{"num_hidden_layers": 10, "hidden_size": 384, "n_experts": 24, "experts_per_token": 1, "d_expert": 272, "d_shared_expert": 512, "hidden_act": "swiglu", "moe_layers": [0, 2, 4, 6, 8], "router_score": "softmax", "normalize_top_k": false, "routed_scale": 4.9, "balance_loss": 0.0117, "balance_bias": false, "init_std_router": 0.015, "lr_router": 0.000248, "vocab_size": 5317, "norm": "layernorm", "norm_eps": 1e-06, "tie_word_embeddings": "early", "optimizer": "adamw", "learning_rate": 0.000313, "beta1": 0.95, "beta2": 0.99, "max_grad_norm": 2.0, "batch_tokens": [32768, 65536, 131072, 262144], "max_seq_len": 512, "train_tokens": 280600000, "max_steps": 2586, "dataset": "wikipedia_en"}
Below are experts of layer 6 (counted from 0) of a mixture-of-experts language model. Rows are named router (the router's row for the expert), down (a neuron's output weights, with its number) and show model dimensions 144-191. Each number is 128 + 24 x the weight over its row's rms, rounded and kept within 0 to 255. Numbers have three digits each.
Before each expert's rows: a language model's description of what the expert responds to; "comes before" lists some tokens at least twice as common just after its tokens as in all text. This comes from a sample of Wikipedia text that the model never trained on. Tokens count by the router's weight.

# expert 10
Spaces and first digits before years, dates and numbers, after words like in, till, after, and table pipes.
comes before: "1", "2", "9", "3", "8", "4"
router:138120128152138147134157144168102158103141174102137102118124121088125095095111114151115158119095146093122122152146124163082094143136106150112151
down0:180112179130157109173117127123151162152129110142101117126130121100127148090144159169124148122129117150132134077105159127117148166136086163128138
down1:136099108119101121168129145143077123140143135111143170088128114170149113131140094133127158200102169140102117155103144161151107166102113100126117
down2:132113145095093118101117119108124117117134137121117096124109136144117127129151129126145115125139184119128123142157114112154154124107155154149155
down3:127108122116157134106105120119151098110074109152118110125123168153146098114080121113125111106136105158088114120160116116146155121142119146124153
down4:132149121083135143115104129101120128095120160112146156115115133103128128101113100119100141076186122143109120147113115110180162131138156142076105
down5:096167164150162132161114102127136172129121130152142119136129134139123121124099136114120155106151087084157170126124121114127110130074125167150160
down6:080142074179144153167182136125119150115085151113139113141125129108088093116113156148130138122101112139142133093177138156103101176114146114125129
down7:160150094141169158127149090134126170155128108120139133185122138097103118153142122128166157107136133105181127104108128136117124103129127147130123
down8:135082096146133144091088108114072129121167143093173164135123122127119156137067159157094125078118101113088159128128100109149133135127126109169073
down9:102102123147114140145157171114094172093123166075135155124095104152148093123110117079114112147105113124109121139113132151134099145141136132130088
down10:121134100137146133120142134132125079148098090163136098146138166119116147114116176140147126134129100112097122107122143117138155107113152141101122
down11:144153134153082152140135144135136122167135152139123132115197132115149104108125113095147145148127129107139113130104101120163149130077101113141117
down12:121123178141105132176097089111151147155145116126124120112137122146131121127125105137124133126124179125144121152152130131104105152102112134138128
down13:112105162158155138143122116148117121160131103140145115140130110128138071122153117141101142126114086182156085140095147153147154136152143171122153
down14:095118075117085147115126173130122130134117120086134192133113126163143094184139099108089130163150121098139139127092101138139120159136140058091107
down15:131133129155134132179131168151138139129139126072129095121100141121144048104170138118110106151119127185139138133123127160123156119135141081132106
down16:142108142129115120107108089082089114120108135121153105116094182143103128129099128136116183124114104148156145111170138099113075176116171152115112
down17:120131076129126148109144142137122115116112088072117143118109171163145149126130110125100089152140144151118087090094119169170131135138172118114127
down18:119154132155093111095111107155098153115165141151126144078154138104092175145140124096115130121071132113145165185128110099091124100116150117118141
down19:144145136094131149091129118143122182160142108146113140149127081079150144131133132146150135107113099074149108138112128148106130126126123209146124
down20:131132130110117138164137127145137136133105099134149112145126116102105093112162113139153146150146135144131143115071140127124114075107116150151128
down21:147138158102100108147130128155155157127077181164082152150165089132145110146152123118120150116150131118124101137120094189162158143062107140129112
down22:174136126095126142121142148117152152132190122118159133134124087060072132115165132125153168130149140117119096136158115077118139118110117127089153
down23:172157128099107095108139132154100154111120128102157108121126136097141105134123127149128142128135145128093117145140118129142080119131130103117105
down24:142142130085135113101095125125104145137114147151097132162165138139110162120101116126149119116150113110138126109127149139151103145122153118114144
down25:133105087185110106128169150147123182149114167164085154137119131092072109139128128176113128116100122154129146184114124197105076167132132144147119
down26:102202114138136176131086118126138194116171143123131108170144117101128106127155115085138160102133125129125113130136097142123169129078145072160145
down27:146123153121091149085121053129113127126125076129141119134129141139069133090080131149169095103162114095142133114133143131144102126139144092127112
down28:128120126115138094142156159126162136139134120164145115131137128070113130083164136155111151104129138142193085143145104102113141077122127175124169
down29:096146087114145113079142134133121158094114143123105130114142145120127129109105162159152091095162151145072136134153141130181165130168145150113115
down30:141086176130162142166136129153120101105126130116157123119124130158105090155176138177123133119079128151166104172143118129085146171117144124138153
down31:147127115147163130170119149132119108086146083105145084094126122099157107142132157110101135150093145128139105171145107100158140108064124123086144
down32:121107126174102191134173152141118158130172128120111095112102135112121125119126109105146144121088154140133114117144093114101170127089083107178134
down33:059140141099152152094140137151100157143094174107135138108115123097134183163074101122100114109101178087110103174107123154076130103132077132146134
down34:108137114171128125075131106120098143177152095096161105077155122140095150121141193122158140154120116129200115101130139083133116106165163110113082
down35:068150141140186125080102130108098126134139142098143134109115125141125154186119128093142129122135116116084182117089140105140140127127126117111078
down36:117116080143103147100151122133143134106051108101146176104109149169145107116107140136102114108144129156144102127124095115136145107107182150077124
down37:157121133119105106126140128140107128118137175109149131096134078125150111192147164117119114129109153152123140120112103093132112139099128124108094
down38:164106167161122092095113130172131146077109106138151128100141169154143078141153119114128091128127169138099097170141132131144155107103149156090106
down39:101125113093181098144141131115115124129143087111126100190104118109176128136132144091130125136091103140121108141153127140116155114128137176126183
down40:137128122150118122118081114139102120081204174131127120109124140113106171164091120136115122142092162118119192140162150122120118157146118099126124
down41:140122156168130100143140125134138157117143107139120147103145122150132120131170107114120176150128129156136146136116111105114152157121079132136157
down42:164140134117064102132103139116165111101159146133133165149136115102129138112096107216145151172119188096104133119158119140130092155142097087157126
down43:174148133123124120136104132102144133146116136085082163101128127148115132130141139141119068112183148165133085176108130128140147106122164118127138
down44:108111124184123093129137131147129148147107092094133148094107143160140079153156109133154096127133143140125129148141169119119158127134121116158155
down45:108190131115151107114121166137148128082133110129102148102125114149126126135133120111122111083124117172124152113104127175117108081154144167106093
down46:131118144122111147136131098141130119107113133114122132121084090112112125118139096169149118127152145151140127158136150168114106121108159158133108
down47:143118124151137141161164152142152171128152125128133132142165103128103118122097143140110154109117192126140125157141101116142108157115107154173159
down48:115121178134164125154113148104155118136139169110148122167141088104125107094153137101112173116104154157141121102078127143102133177109114100148090
down49:079161104165154103095148114119104144131109157105145126063161123155121114143132140130118109121142116148127113178120125120123157097171158132125128
down50:106133136136158143165150136136152131142138083134107097138178150128111162114121115088090137095129121105142072097102117134096125093100106144098173
down51:117160150145175108123144116120107130097108119127161122105150162119110120133140167110107138141101088149166114095164094126104116110110156148154155
down52:141159160143141139130101141145144158175133106118125091128113164129146117146161118147163130134114159136148142099122167115097159165128121083178112
down53:083133160162078160149123102102121110151096194115100136155148111099122117103136118090154160158143088122137104127156155102141158136125125112149140
down54:128124206102152120128145160157134166074090166172133158119138111133101123158151131147078159113081126132050125110131108141094133121113164139143136
down55:140119130110165119093196105120151138151147098128146087127136108151104136098146148155127070136100120098141115175172123131127117133127127104167137
down56:147130143117149122133118121156120136135175151124126132102134127098132123125120106124128128105102101131137107133058153227137151130131105114136168
down57:115163134149120129156117140081143076110122124150123159089117170150132093115123069136125132122101130153088171137117151134149134141135088106146118
down58:191126172094103135135116144115161104118095154150115122140122129103145116123136128147127112123144148093109124128155109139106112122100135125109119
down59:108102110142122115134107129144095122129146153102118140126104101160136147174134110125140079106162113144086117152117156162130111118135104127164135
down60:103158117095134137135148124128140141149124103152110108197107156141106156138119155133153156144137091119104152140144146097104120138124114124129196
down61:127123083099129113157090126107104129137127114104131133134133151108100118104126152127140170117166145109145162100125119096140163105137089112109142
down62:126128107143155126099112150140137123146123118128134134147116081129102134132150122106126147120138106119145124139091151179135125120151136098113147
down63:121156101134125144082132104141117156113163175128134119112110176119130154110115115142116088131121118138157168130116140153136079130167134113154126
down64:162145103109125136127149127097112106111131091103151134139108154144164154154124135148120108143134120094078109088164125096134134124103121117104119
down65:097075112137133103136124161158143080137113127126143158152134129116118127133059125157121128096146135111093117142106129103103150112124154168124165
down66:164108175100133117117109127138135083156106128122129137164157122109117162153111123102123162134126130135144162145148160096133131151126118081104147
down67:138124198141136124150169132118102136140149138109128124109120103148150091088118171126125151109106133096107153114135068112122186159134078131155170
down68:130114145126135113149172087165127126088096124116132115133140115103118104094152148153157084083118106154134102125125150123149105136107133094155192
down69:162126109089111116140128095104146130126140120156141128143092093150147145131137126148146144119120114101093117137138120122116102120121110194110128
down70:109125131146089145162062142148100130097108131142082149149122146131158143137133097121132169101149142136143140071086118139099110124132137142084141
down71:107165119160152130097143114152121110118148131170127139117101141124136081155157146109117103130160132170124139128140150113119149101155122138110123
down72:157129130084110151128130092127146103127135112101116083123083143150079110128174173164159142125129134152114111137135113088120130130095156107113139
down73:140095093133097110130119136126096140098122118154112134123101110134126135143175115074131132129111116129101118157163163142107167151148122095145097
down74:129133167073113124129131147156174114109126122130135129126097142113136140114128120182117100102147144085062136156115107114146152116110127124148162
down75:061113130120120138123146123142150109130137146153118124120169097119126060139104122114104139139126110123149128153105089138133153142113131163135163
down76:133123141166138095121140099120126128121129088103119136123142148151176120124101152133111100157107138151143097086168131145093111081123103142145102
down77:121108105098136116147122122176129104180091161132151107121152148109116103144112123179110126122137104158101087168101120135145170112095126117128146
down78:129127131129088126138131122168080122114109155106152150140111074134103134122110144173136123166117129127120122144117160104120145131124132117164136
down79:105104209117094126130075104152125126112115097146140130128116145134113136127112131101124118092164107112143116110168118081145129155111137167117149
down80:183096141102118146119107145141129150099163135152118083135132098111140117126131133100102142099108165095161107090134119122103121148096139156107110
down81:119170147140165093143151118093127127157160145105119137129186099141078122137133144142106111151123164139167127128139135143146145161177141124142137
down82:091148147161129112098103143160115142158144187111102135107148118143171161170114120155108111147110153135121152119113112131160124124150125130165134
down83:131153164091114138134120124114155079128125135111109135115102111110142121116126094101140107155163104144105088116145147142120153165130134086132144

# expert 19
Second and third digits of four-digit years and dashes in year ranges, e.g. the 0 in 2010, the 9 in 1987, 2015–16.
comes before: "0", "1", "2", "6", "8", "7"
router:141106130140151132155139164139157140172170102089170114141161164100110092102087139115112165084154150158186117114139150074138139106115122112091138
down0:143086092110095098109122114139141124147135124128134130144128103167135146131131156152146119153107141124175103157138152128122118128149121144149152
down1:122107126136126143144121085135117141139133139141139144162155109113154132095129122129120151074144104154140100117073133144106131126165117156115154
down2:125106102075156119102154148124092118146153125140148113118128130181114092145158138131162120153152181182123097137111119168174128124116093163189178
down3:135135105150114145118150109134150169160129158135116127146136118108130125149175118133143101144098095109151141098073102155148122151165088120135069
down4:133086090161111119141097117114150140129178075120158072148142164118096124090126115135115164112147114088172114118117147110143115141155156091148152
down5:120137086138145167088110081131112171155157179135123130098104167154140174139172138110089132161106136118141128090122125109089123116114119089142077
down6:096082127142108153115131111148156140129143127164112103127101131108084113115137134117132156141109144149138112121135121128131115158142099110122134
down7:125152122138111142122126102122109135084116147128098109126121151130145115156144129069105146124100112164087144119117105115125127136120123165099138
down8:102119154144124193124130146140130117099125119097111090105111136125146139130136124126116137115126150130136067109125145124139137164114097132137124
down9:089079130160110110131090147122139117179121120137095147118158096166127124127132119127122162114121139172141138109169129139142147165132129158099111
down10:149139130138156131126144125120105103146118154142145129133161100126176128114131077163145128111102119103092119105123128132126163192117113158149120
down11:124149150155126149130127119089126126137105149121101156154085152101153184131128089143168119091141114110184155118141130116141134119156079109076084
down12:114121089098121119144136087146138102127164112133157115107153128145136097220091154103149105100090094138114118110112155149145128208133151127150152
down13:144171145140094153142129136121152164109096161153112125129171143138150142091131107095125143095114155122157148119161141138099122119154093105123134
down14:094128140124170126186112105073164159097102127138127130150091131173150142177144132125117125100136103139111163129127108109126168108160141146134136
down15:161122144177110124113146139119096135132086205119098149166127106123148138110127151102118109122131058133118132134147110127116158130155092128142118
down16:109127096103092134132082111124170110041108111113084150146121113132080155151102147074127134098131149144104119140125114140086134107157132099097110
down17:129145119134120120103147126130073124170131182110139109117115153136106139105171116143139125173096138121131152121146099093135113078150131121111138
down18:125134141121094132118139120097134117160117172084097122111167134088172125108146112109141104123097112136147149101063101134117089094157090113113108
down19:079157115118152152119109166116135180102116139145080159133060169144122130145079173125104141106105155120127115138088104150076155114131131118109131
down20:108104162142140169108082120152102116127124086147122160133080144119123124165165145083161129129133143086113133133134125170138144113078190108129125
down21:102110160061094137097138135117138101169161146121105118117152112150116146103119147080065098125124151182141073053110171078130107124126125149098164
down22:078099121094128121104068131134132104070118125079108130123108113117105165140087149111134108134117134125147158112136117132144146132126185127115153
down23:158149160136117113114151125133142085124092110082124148084115104158128136120131157172147103121114137148159138156110149136138110083118072151094151
down24:141146106123141142098124083141121180156123131125150133134154138148117143143178109078104132103070125094107108121091117127122127098133139108113092
down25:123107085135143155086125077123132166140170162114125134064123182151084150120140151105147138153097118132152165094145132102135058122155150118132103
down26:139152103122095147113117163142109157153098200159142133136139107099127153112156132115141114084087164111148138153155113160114097105112130192126122
down27:139100101109129158145179129119127138157179097161131176136126136114128112099149090137145150097136127165191104115144098134152097123122091139144117
down28:107126147089195102113090110173121148125162115099149105105154102080113093149112122151120103129104132118102142121116140115141109106113136116174141
down29:131079109126142178130125136112089125136157144137188126156119142134120123122121149118143143146120107102123165114133066120147165112135152185117122
down30:098119115120135124152114145099134101163125141111193118155115116126092158100134113177137148100132132130171180143143105126138127111111148115086102
down31:120131090107124104130182133119115142166161080142144150116122107108115137125151114094123134158137122100109134177155142101132112095123163143131129
down32:136149092165126124142163144169133125128126121202106102166134107129154139107148129122138136174139114126165132101159106154128091129125151146096108
down33:162097140124172103131177073137132137117144071120186121090170124153099079134122161174112113155140096139087127089121149129182143139135146093145126
down34:111138141145133097112091131119101121093136156108133113126116169085150126100108110181139118120106103134114141074110094113109137150143152139107142
down35:125115130178111126099163142124150123103135130135139178130142147112115130082131130126133112125133120116181103133127122127118082157125095144081115
down36:093092162105145130116143154097145139138107185107119116136112112138095118131127170139115123102090136153153121134146102122098105154116140123099138
down37:127115123151140127148140116104177112126146123120149136141137154138165118091142135095131129149159082143151076091127147132178200183111102116151137
down38:123130092129131114144158078105128100119151119129141151153128143157120158138069152144132137179154095157122126092145145135093169153152106088127135
down39:156079137144133119124153146124139167116121139108124113134137150111104163132127146123129114119102149120142091087152106131162148126153117124079123
down40:137171086135177125092143116106099093157139134126149123132155125148122141143143119121144138117146108107114094135133140119128131129167124159122117
down41:138134090095129106145129143095123118140107157168094142153143100123137152148158154144172165150157140102168102122176133123140119120109134133110115
down42:165161102150104161107125117135097151122125127174112106138121141108116139139152124143127136114171137087149111146136148108126124127139086116141114
down43:124116119137164105137121132140163105126141103122111162121117109152074082118119129111104155150100142088150147180121109177134111125127065138108081
down44:093143103115160166105158110154119140156140134126162141120139072129137160137137132107097134140099126066148112129099165150113147110130116131143110
down45:164138128144139133142095150089131154117107118118110144139107148184147146093112141124159155125155151129174131164084125116093174123099101124100132
down46:145109176193105115153082123170114135105094113131132153185102150090114119133141162117122096118108120125110152123095168144087144114085186149166138
down47:141170140110097090143133119139125117112118148092127118121120129103137139133144094162136111099135135132126107070124125137115120072115081071150115
down48:111115117127117163148151126146146124066145132149136146106122116127120127129115128081126152105169130132074121140128134157157127133119125128116151
down49:135155143109152140116138114151182134108132120144115134168099119161083119159154172076106136121115160117135175166140117138136092089161137095131113
down50:150140096141095134129085102172122146076134136146125174095109143119106083177099121131146142123089135137142175142146136136122085162104170134137146
down51:124078124140185100124121118118115097126133108144145117133145128121137136123105148141137159118153074120117109153120172127133160104101130136123146
down52:108173106139128149105101130119119143109100146130113115138112192151140142212164140134109106135117160109152169087106149163136136165106186080140073
down53:140132125149132136166170128174099154146087150118141093130142102117097137122139151111124159140086202095104099104107093102083125116101146120115142
down54:206118124113122099144195121154124163126080133097104146100149132125158090139100121157128104140133129159160147156091124123152120114111136130101132
down55:146133129096132158116101112146146141118140099150118142154092090103139154150152130107141154095102117126146118150117156159075147130188116101117140
down56:146195120158180186140145107119126141153127109141149163163117170064135168132119135128148118121145111122143123145127097154142119121156155120168130
down57:129089156115139106114148123143137117151150117143167159159161127108120116110121128131167120135143125110121135149123114065180098120115153153125135
down58:152102154123116123112158115143170143113140042139157107114154115078114112062093132178136176127125109131137121150101132130144060135159105097102135
down59:129085145101145112080118142170161112118121160123115125133132103097128134099159115150170120075132095128129117105087103144176142097115111122111148
down60:118139084130144105142190123139103104126148137145144162143133150142146137132134167129147081107162147099137093147158101131118099128122108159120116
down61:130136120125118129117161109114134089156124139141125098097144139152125126159183096104114124136107103110158100104127104098131143121113093133087114
down62:113133101142162100108125108107113118121117078082119129150108116138111165165103126107155071145157142126111147163149173131070124121191150127121099
down63:147165097177127125130177118112150146094140103128138112147165150129071099116116133123127150142129079113142132132135122116136162114126113098134133
down64:110105141115145139120132157141135137074087140103139155136138106130122074160088143150125120131158159104140138157120166120137136137143151160108074
down65:124138129133092152112144103134132152119148130133128144178159091090152147124142109165114140151128112085146165101082110147145157161118092087127118
down66:129142119150120131097156147108157137079100127077144159086100102110148129106070122180170121096123125108135185169145097109138074136136120135085106
down67:126146106100180132155157093126135123149117135209119144131128153141142141125175121036151147089110132128129118129142125133126079128113189159144145
down68:089113131116080135102126100093117140136149150138116158154137140141089150130093156106118113139138125166128181081156129136129094149189164120104067
down69:130148134105194116124144101120113146108128093133174120121149146141180114094141091123157130136151106130100104126119146120165136117157131165162166
down70:120071163157075124123104107159105111101092128099154130138130130081122129146142162175138078112094133103077117121116142114095172121083155133130163
down71:156112142151160111115112141144132121164152137106106091155132176112121075121147113092116109117142118128139142083102146140133137146127101157150120
down72:132117106141154110090137119053127126114147108109084118177115132152109138138104174115126112119143080134116176134147141163103117156127136116092113
down73:084141136134169145184093123093139149106131132131129118144099168162173120130120086109109180063116117172092130124116137114105124125123155127158130
down74:177138143165147106133134164117123126113129116179136103148166130152106134098171131164131140154147132091107155172132122126144088090081155117139142
down75:122158149141097122132108109104117126144143130117141153129166183148075130135116132160154112158120141111160134133124132123138115183166111088110126
down76:127109155108164082161153120109106077094166137125169143110115106145153104111117113145160143113133116163133127118120088118133119170131130127135173
down77:062170163098139194133097133151167126130118146135066104108135161123146124129129121114102098110127107106136148150136142116128097120090194150109091
down78:139137108108076141107124132171130119111130125174105124110145128162146160151108118119115104128087125147126148160086139156087123102133077105098153
down79:154089126137129105090145111130111126127156130122140111109113127097135129175167193135131122175104132118162109132162138119123157131115185128134157
down80:095091114152153145167165160125154104151091146110130098193140144128110078124091135148117147120130140115116159134124153114145120152151115126175127
down81:158128139152058108111114120143105145140142104191145118121131106111113119098162158126131117173136139126153120120116142142151127173115131119157160
down82:110145126098132110153125118128101150119133128157132134139153105128144133164141147116102156095145133136128122118131159119130136189150125121118135
down83:149071142157133116081105151103108142187149158107173133082126069095098131079138133143137099135126167128168101139113099138149125131162106129104154

# expert 16
Nouns for location, direction and distance in geography text, such as north, east, km, located, station, view.
comes before: " of", " in", "ing", "s", " to", " by"
router:111092117086128104172116081153163142086127096080162120098130153160128145092115082148143101110161146154132149137105164121162174132118100118122138
down0:148123178130141170127127085150113141155195123133135105171147093109166134134129119099107145165103163110137133157181176098116122123113095088128129
down1:142160109125104175125117156106134136167168154121114093126149133127168097151128110120112149151121078108144148128086134166111168107079132106135100
down2:134098110143115101106132168119087085088126084075201139090104107148130120131087117135157081091161123130124135134170133118117167171158134126122133
down3:113150157116094128124111105122099122114113107170142078107148139140149143120131158161088134141100137103184081112164144154131133109161121141216144
down4:083137114114091138134147133134133135121125120115123136101133139177133152129143141169157079200123119107141164118152121111119117131146145155139115
down5:096135137152134129150140072099129079145149145100143138085126137174153186173162117127132085126093142146143100119139123128139132095179103147140138
down6:147121122129139094145125114104138134112071137127113145168145118132123135142076153153106109085131131137123149143139095121147133113147131138098131
down7:138154122121123173146161161114139091134148156121140121165086112131142171136118134147140076117114090107151137109116119136095138110114151101147165
down8:154127148121067096134092170110158116138085112080140153120123091118061131148130126143119151091138120132104064122126129107118145152146113086138121
down9:167130075150155120112111142095128193113131137114098154109133156107157116135127138112100069140099123147153159146124104098125111119089138142137144
down10:147168125156164091107145124114140161132111148093125143133177137094148148157160119104134147175103145087116149092127157128103119146112119094145148
down11:136135166167160099142149183122116158140099154103082159128120109145195123097134126131087158123105128140117170127141129085128089136164111153090120
down12:189080138141117101147097100165121139126118110135145148096109088102147165099114132120135120171146170128151148142126138146107127130135147144110080
down13:125085119156113137135119098117125145073116102125102126095147126146110108076145145165120168162114148085138136129149105147126140153080106142143132
down14:130124129119152121114127093176154130112118127123144111106130147133136119129111110171147128118113172130133061073154111140136116123113106108172149
down15:145166134118096118102146163094139131143147140111103147154116114109122128100134135117117108168121129085149107127115172113142126131106070138118070
down16:184184113123146113096106129087109099151171122130154145156134115102130102130091119119153133126109123120100143094134127161087109110161114130131137
down17:146125144153154137139130109134118150114112136118116137113103129113143121150077134126132169120150140138130096099156151121141067159153123123131152
down18:119131104114127161116122182130168122144144185134165161159117111149081155131114142115105149149130169120097187115134143157094112135155094140134147
down19:089116128160146134111118125086116129101124119102082126113102115128127140127164159135167083129109158144167151117191105100172176149109115081126162
down20:115112155139158098116118140132121127129110130121057108086142153120112100131170119111073178117134134095183118116102129112153134080135128126106114
down21:158151151120112120096171152147064155151140137126144116174149108145139152113145146148129083125121151113116128133130113086101122143138146150089150
down22:126109137126119126104104116147143083108086144175122173122136134130164178129146144137134135136104136148139127122142098170133120109160101097128111
down23:109139116116088114133170104129095144157107142146151133130149115161142149127120141189145141097154137121091111105136177091177131134147152142128123
down24:131130133155145135124124164123113083134141149110107085131149158135150114107140144082108093129127102125119128128159104089146143100068106125118144
down25:120132138095113197152107127106126160118137134197161077129136144148117120163128118114094115119148103079131100100152119132184129116151124140115104
down26:125140152128097145107105119121146148116119109126141148106098150152177167139092162115162125145111157092116156123148106129088138128111126154124149
down27:126083158131086099133125105100133133114102107150142109133126171145126133143093128113110142135158152126131106128137092129075149163127087136152124
down28:168121195152103107143120117123097094163127126082124094150161105069118092151144117100145124153134152143105113117152115125144134142169125157139128
down29:164099155106096146212128087123151118165161132104104154147135145139119123138160138125150154168139126126143105090133126157181135118116109150112134
down30:138102058173130112093102151126106128135105110159154132166097159169109127126108120194140168124160115125108181147106136133140162071095130168127123
down31:123142115162145153108118068135132113109103145167112127114122120112116114056125106140161116140122156150111127135129164161167115073146114111117108
down32:135139126125136119145110103127131123095130106149116115112136083136150120140109136159146148085097139098110142125127171135153175125127146117155134
down33:130135123136093126110127105108126112158112111131151143155135127146121106144154114144116172145083120088125166121084176147131130126127099126112120
down34:170166116138093105125098115096088109134099152118148110110099114117105098050152147096121131104131114156140088139132111150133112119167108125137076
down35:124113134113133114113123106147144111118153133117120110127140168101133146134153141184094102112124153142133122124172119102162152158154130095123142
down36:129109131161139109171116119094115135117064159116144136132137122085121184116150128127148086086117148108121093096163147134156129167130121115147092
down37:136122112128123096147152158160126133118144114066119123126118168123177134116135172127099125134109177120103156109106120116122100121126131123147120
down38:121121141088072161172116136158123120156134200127116126107129124132156131135119107076100128150181137131096126125134104141150114141136157165136131
down39:177105136118120086134116105104138122129107128097123135120174150154145147118171094120086116110116136144123099153149148156142140144153143124142095
down40:132081126162109114151126126142123120085118106115154140091137112134152162128133181166148095081129147113141112161152106116111182166145140124149106
down41:137156140140125170112125111101118123162104179118128151127136099111092121166138138137090097138127103159109150117101125129129102129143106121127132
down42:105104110117149174080154079130146172154149122115157121107107135134188152083087157138095122148128168114136150127136168134159133102116140091135136
down43:127128159130105167118143148102113155144127128108133145155107120128133109179120127095121125139155139166137167099149127134153134113156142150116154
down44:138146099157135131107132138157099104106140135151102127152120115146104118156125127153139150101157127119119133168146124129119127115127148152091145
down45:113119122123073149131134165106149137118128157109135129117151090142117140092121123136144131127113142117137161132112137149147079145096183126129110
down46:091137127132099125157142173139163163124154117089140150131111086158123165115129134132170126109184128183134106102073116132159126098154093185086131
down47:100109117148126111099150120101128144104122103160117152147185114143129138096128128129126150142088142098108158189121102126141117105103134137136096
down48:143112087092138092130143112148129166117122108094102133165119116144149090075130130130121095142123112176143190082099095170147111146116130119101141
down49:116131123109146120133147111151136181169142128157157094089169145100139115135118101107104161107107140122127136111090163125136130110132139106122133
down50:150113156097106118104131115139142070169100120176093134127159119150078124150120133165156092106094094129133118105112102103181123160149152147123123
down51:097136166115116173105168117138101110123161130105126155090153139098131136120173119127147144163135153172083151162126137172112093107138106143109132
down52:151124179119161156125155152135129162142144130135102090150159141134134134124120165089116141106120159118103110115135150096115145158153112087107139
down53:098135149124101088083131149115152088152142130196115143103095105132092134191118118154126126137110073130067151134132151205141136125123162133130133
down54:180101103114147117146132099132152136137131108116124146109105114090107123136125137176163121135141139158110188132094132154116100173113128128132105
down55:145149114145173167112162119159144153147127101118124128144145122122130159162128138111099131116094117189188109091131120128135105111096167164108086
down56:136109127139097114093093118077106176108112129180181131136149136166085149132107084159054147150099159115107115147148143136132170160146091135099118
down57:112096123113150154109099141151094125135136137132166119165146126159088165152118192130133106064112116103136122108136100144092102129159122117149173
down58:179104089150089135114138160144135189097143174144153096142120128114101142124133143179120130096156133131120138145139097120169129145083149105176104
down59:130075097115095150127150199158115167100094127117091130129108105137107114166115150191110127116126165138112143177098131137152139134156111142119128
down60:149108128117172101121121130143135096146121154117123158126114129132119139104113136147151168102168144158111118148116129163129128139134130119123140
down61:087149133126117151078113121132151156140141072143083151110099126113179127127132148136112186144127104145127116176127135150109129079153148145124157
down62:174116161163151116131127071139129104121134131106160136141127157131078132153093107099123087163127118159121122100131086151176135145131154145131143
down63:138141103148152150109080140138053104150128134120106106110105148119118148145122159119120116139137130133144130131099097152114176124152137130133145
down64:161077140115063121158138140126126124121124125112125105113149120096123096142109085115112166172112143101137138129101087146104137118114100151136138
down65:138096149138129105124099152147105090122110081129125136122162141154147161153144140122114122095134129160130137162125084136131078117108159135105110
down66:129121131116142130132154076130108137136155170136072161119143125107117146148145146142105137159093117132144116121105157113109138113116152117142060
down67:080148119168135095135135148132128143132144135086126136111137159181109165167138126124120162117121124146144149125129147139129131117148127116114099
down68:142108188069111166155189126165133073108156114112134133149149166145131149066149135129133144138122118143153130100124136125131139145151133115126138
down69:105120159138159143133133135127141122174130154120128099087118156139129181118130153150121123136113114102139088122138088155133149106128141149160148
down70:159128100136111135141146097127196125094127122136137107145144118068121137122112135206103131097120132133110135099135139177177101078064135104112146
down71:118102163156144153108144105108122115171142120182107160163124116133132148136136147152088150149122094116109136104176150094104089134097161116140118
down72:113106119115178095159082135121086115147162125119118109100117184132109106147162115154118131105139141136126149137154108137104141095154160145120066
down73:099111130085119167109084111163124166121162117172168138159142147149172122173090131162139100128120133123096083165140111146104073146070140153100162
down74:100207111159152147104162116130093092141116150112184153138143141111140175117224140103096116121103148109141115122155072121099112122118134127122146
down75:132105128125128151111139134079160134134151128110120171122118094161133152155103109082107131146149126184136102126137122148146126143118130120085109
down76:130141150155179098124159130125149103121086127118128135164136153096183124121121064102116084180117114132120122088134153108121139108136085135126106
down77:163169109194156131087143102135141150140145138106130135167129085118114147168142121129076133145131069128121088131116141086128092121139142200106121
down78:121120155155136090167081145168107053127159136129126158144104140129106129072105094174152133112139105146122149169155104176112150095139157105127105
down79:129169097181165117062085185111125099119080140122119159170158114137111131125130151123132113131111129113152156105121131131073137111125135128097072
down80:138145102125110139162143154154115106144108120092121113120154089114142114142147120141106125101087127134075130111173142130107155144165134163196124
down81:183111123173123149171132141139135101110114106148100142135153187135131122110174110116122147128153121127144129126088090137152122139132151172112120
down82:132138198097112111145135108117119130125119120084111132129118126079137122184164148150127111122138112105120093108112130120088183156145117103098122
down83:118122143145159119139148163099097124139134107122133140142140109175145104083148153146146101135162129139135155106115088154079154155087152139123122